Experts of a small language model.
Size: 10 layers, width 96, vocabulary 8192, 11.4M parameters.
Experts: 192 experts in each of 5 layers, 32 GeGLU neurons an expert, 4 picks a token, a softmax router, a shared expert of 64 neurons.
Below are experts of layer 6 (counted from 0) of a mixture-of-experts language model. Rows are named gate (a neuron's input weights, with its number), up (a neuron's input weights, with its number) and show model dimensions 0-95. Each number is 500 + 40 x the weight over its row's rms, rounded and kept within 0 to 999. Numbers have three digits each.
Before each expert's rows: a language model's description of what the expert responds to; "mostly gets" lists some tokens that are sent to it at least half of the time. This comes from a sample of Wikipedia text that the model never trained on.

# expert 43
Description: Of in titles, names
mostly gets: " of", " by", " from", " at", " for", " against"
gate0:538486597427457609545433543479450531587524503445515494537479538463527567456525520566511470486572513491496522524539449489449556545460488443553500508528506522490471477441449567478591553510519437499496493478520538520466502517547552516512428509517523536471537514497478527516504471452471508477
up0:465559384565535440485575462532556477476470549535492512506530437543518554512446503467469527546426485484525448502532503526553479528570520529490391497510487464445552515512517432518470436497495579525496537511511476489484521493470455522445493481530460470472523496537539463504522567531589487519

# expert 39
Description: Numbers and quantifiers
mostly gets: " two", " three", " four", " many", " several", " six"
gate0:503442545557469519478498468486578545441529473403560548505517485554503492516563505407483567547501512460502485498546560457477427515480545478520468485514587466583517490560489483521550444525502469535489555510546478530468527496421534513465463489474551471505506515450413493499494506538536560465
up0:488533479541509469501501488392532537531532489485522556495479524465487491507556468471451587518471513446452496414551515488460530539388499535476549525478506531459521492549493470466544432482548483469517570446457482450461512513445465432513472547499556497472527459495499550634490527498517513510

# expert 52
Description: Ordinal words
mostly gets: " second", " Best", " third", "final", " first", " final"
gate0:450432502501492438461526444481528445488484491469590512455506479570433520456455442547555557491396550477535466518468469548556475461472507470527475557506440499505501528582502540494522522508503438530491512474492500459505534504449440447575457508513432537529459528512501474520523537552488585465
up0:565603501469464494531513553452471513527506509528427417597501504485506514555531509459483445474544469563477524514508578576436492544388476513480513465494554462483529503516508502506495458487504561450510488458484537567431491447509516529456491480514517468444527529502488488483502435435539433486

# expert 13
Description: Location prepositions, table separators
mostly gets: " near", " along", "towards", "including", " between", " via"
gate0:508471454467509554439492472518515548537465449520553454451455522539486573476505496554523498567504501480499531514425560485464487486530540450492507499425600472532506601458501550480537441510536447525514434532519549506535535558477472429526526486527513506492515516453503441450500471512381536512
up0:461526429458507553443488384527471529552442437496535522468475534525506512479446454497563495550512477469486538509508516527505501458579508459504521554476559478520477596453511534514551482549565468487548496478511519455531538535451477440471611487504457502547544558480551513493506487517421505473

# expert 11
Description: Foreign name endings
mostly gets: "т", "sch", "cz", "chen", "mann", "д"
gate0:426541502511477435526467468458572550504465444476513434518564480506521508478438499592516576512507434516502496477578513480499539499464610484434497583491445510512590497541506533456504506474472518464528553453541502493487513513520547554564490488433476495541521495491513450479471453551482475444
up0:497493534555505408494490454454551519528498488495533388483483510426500512576511530499507557573507475433525555500491538525518477507454536523396511487458522461511531570494540500435533509481424468449568524485576512467539468454500587449530526518454481460530533510491485495438456494495510546507

# expert 41
Description: First names in lists
mostly gets: " David", " Steve", " Chris", " Daniel", " Kevin", " Jean"
gate0:433530488511550512503466548532532505443579527461443524515549491474493486519535518524523530419473587535430507450414531463489504540435516478509453476467463524517598547477540526560472508555467490499505479472496591471421538487453478535478552536574573497522465509528492500508461529477551465480
up0:428531496540541443487420545488499547509563502500500470476489474523486483512524543496491512439486529601408506411448539463450513541415484508468514515485464516556567517487566483479499447543503535507454463516471537508516471445432489511467464484567565463557453455533495530528480575473534499553

# expert 2
Description: Place-name and Go openings
mostly gets: " Los", " Go", " go", " Hong", " Win", " come"
gate0:459540490482492498573505443495571542515510544494493500463493442585453521485581610478487557422443497521521501477541428455500524518438529449470458612438480502524551528536476511535502417507461472518496518500499548461519474554437553511484443459511493482530502522511514451557540485478517507498
up0:501469466609482444552527438451471463505462448512495457507478458496549509502486450539554490525454500515514484538544492466447550463564548501594518559513510488495500578527465571522496602535495510471499487437483504500549552504528551539548563500481514439511437494515439478458467517474579469535

# expert 48
Description: Ordinal suffixes and centuries
mostly gets: " century", "year", " fourth", "century", " fifth", "first"
gate0:516550492540513491526452470525488526472462517623523477542439489442459520526563501540464457433508520498512511459501577533531523514595467527578478520506539480535490464465520524515500492439553571563501507498508520462521435537479586534425545573562499501469532536561507527552463505490539496539
up0:532548504509502558474492548499497561500537492569447523520543477453417407542553526508471443596509451530535509465502476467463447500528521480512540466480512505470491517476553442571486474459548452567440524462509492461543491517538617523490531522506492443485491442509436536444496530430493457506

# expert 1
Description: Abstract noun endings
mostly gets: " research", " energy", " acid", " food", " health", " orbit"
gate0:504501517469538466538483527540474576546520446499506592485503519540514393493593580475507543496512438469564497480488521408510464518511509468482486481469476506512543496559550471536482524437438514561585482462474457427497504498512466521483487474519508548493498428434500492511562509551437503434
up0:577515514461564489588522564443524490526605536510497502477503497538531451435597494532545544555443461525528585535517493474481492441466508460511432486538528539488570463497471511454488513536529483427530486430483471459452544485466485500508519537515545541478486428490528478477470514496512545428

# expert 29
Description: Mid-word roots
mostly gets: "cell", "rig", "rib", "min", "flower", "mod"
gate0:496456566452548480470455469464492484485507501512453496557478537502461505533547522569490499552571508490525508446500460532480494531597479503491569567446571546505463502543475501559443490455565466425485519486477473543454528504428528496488506463485434478608467494488507453496481483543589509573
up0:513488496461501435508520459567520527530455459495442468565494532484527501488488480543468450449551531549480487522564446500508486467532475455541491486536591595488531561445479482537498508401501524466569517458558449442440551533490471426446451471480510496468524522458484457537531464454545508562

# expert 8
Description: Section heading words
mostly gets: "==", " ==", "See", "Biography", "Demographics", "Reception"
gate0:522512483526506521464490423525519599496572534457534466549551451518583455541496517518520494570507528542538525583468567496540511543504493504475489531520530465483498511540511515534559482562434506517423465497532483491482521576528503502539454515510449474424507457489409421550554498477512425524
up0:516521466517450498516520444492479552503464456488556468545531506477530537538489474576480593525476530558484476542420532455519456495525566530516532550525551470445494459546451474548568498523437455503457457455520497462495545551446427545531487501524445518439537447520458464563443482497506414523

# expert 10
Description: Name-final word pieces
mostly gets: " Eagle", " Wood", " Green", " Richard", " Bull", " Knight"
gate0:481513496513569499557514475488488484507542534529487435400559514507429429548584442460539436521494543473478567536494535544558478500525453468506483577453497499529468561550525393548524470525543442457536559550449465500504490512481535513486491467539464515542534457445494498474493536484518475557
up0:568480494495435472437559542570527457476506460502523547513545489528547490566475534482444504447513490490521444555467496484452521467506512456512557527521527497513527453477420522529366503503436497569464502496582520430588452551507459461531539525485514543478516463435495489532512511547534507512

# expert 55
Description: Inner word fragments
mostly gets: "istic", "matic", "osaur", "tic", "clinic", "oid"
gate0:502573472458554510463508487465519446487481502522466472462532519460471531494486486470524534508462561517524556441452465599422507540564494498518472532577508470573490543519512519540578481498482467544456502475524440526582474547506456483476450395530515466488509529545467487576447531460420482504
up0:507479485543461567557507541496430488516482490496522491466465527499448555501458528474503581478427532529478525455527450490581533452501498549473486439501456479513525455525553498467500425509512517530531587465548506511486437406481591585493537544537508525560507481540567489438482551547473490479

# expert 7
Description: Mid-word single letters
mostly gets: "frac", "pr", "iv", " Kl", "rg", "nc"
gate0:582555473505553467489507489460497547518503526455576487499486461526515504435542530483497528470568523473507453560492463484486546573549488471476476553496495403441529518545435535510435503562492563497537485509457516505551540404524524461547471483433510519501407538478522456537439471486544553491
up0:477537436497498509477474534562543512505453535460488435468521509490449511515542539497440462530455495508515516492549472534519511443510519531487571440451499528599530519456538484493485501560479531511450612409457488467528499545547461526502502521488519540456504470455476561512410512612460562493

# expert 40
Description: Word-ending suffixes
mostly gets: "bility", "ability", "ence", "tive", "ivity", "force"
gate0:503547534471511469496463467430497483565487482510533479503478456506564463526483489513440506458535413567550535543528523431473510554468558555491454489466489505515383575491534493529503499541448448503441484438502523490552552554511507492514521500495452552510560544476466592464471537473426529456
up0:565473502506530497541512485467472563466512571481545486461537584444533492539488543584519472528440447529540433537515413477503472451509516583492464538479507501486457431485521581483554485558544535447484482513457526497526520471534474509472541557496528464521436476528469441433461426556472488493

# expert 26
Description: Person first names
mostly gets: " Johnny", " Bobby", " Alan", " Jimmy", " Jerry", " Charlie"
gate0:426560490503506390428535496510531499488444551514552450478575541430514505536515471522506525456479505533424548524431498528487598517456512543483552504466473531528572475543472532480517486520556464429472497532475475485575469516430495436511537508505563514473498523595501508486483539510499531510
up0:585511419458494514412518507514503397505523485498490439538496560479511468516505448500416549553464549501526485552530560471451550517461464499485483471552488482514404542471433505541474519475462440483476532520513508491474482504547615527487523492443482513511509474569465540536511548541501440478

# expert 57
Description: Work and document nouns
mostly gets: " book", " novel", " research", " project", " role", " effort"
gate0:469421531538466495519451450472478478441548529492451485540516462539481462573538519520502531413504516490506495432466532503459420497523536490549521512427491503546583610493510579517530497556485569439472455511568570464504523588517475486540481475494496473442506500507518510496477550481469449502
up0:489445573460520542492465443472530508537444555507510503497519532496451431575530452497522537475521526488486442514537564519530502509483500445487491461468464456532515544464508549466494456525466438526466538562554615519539459563430479449597424562509475464495442527499502476493515476482548535460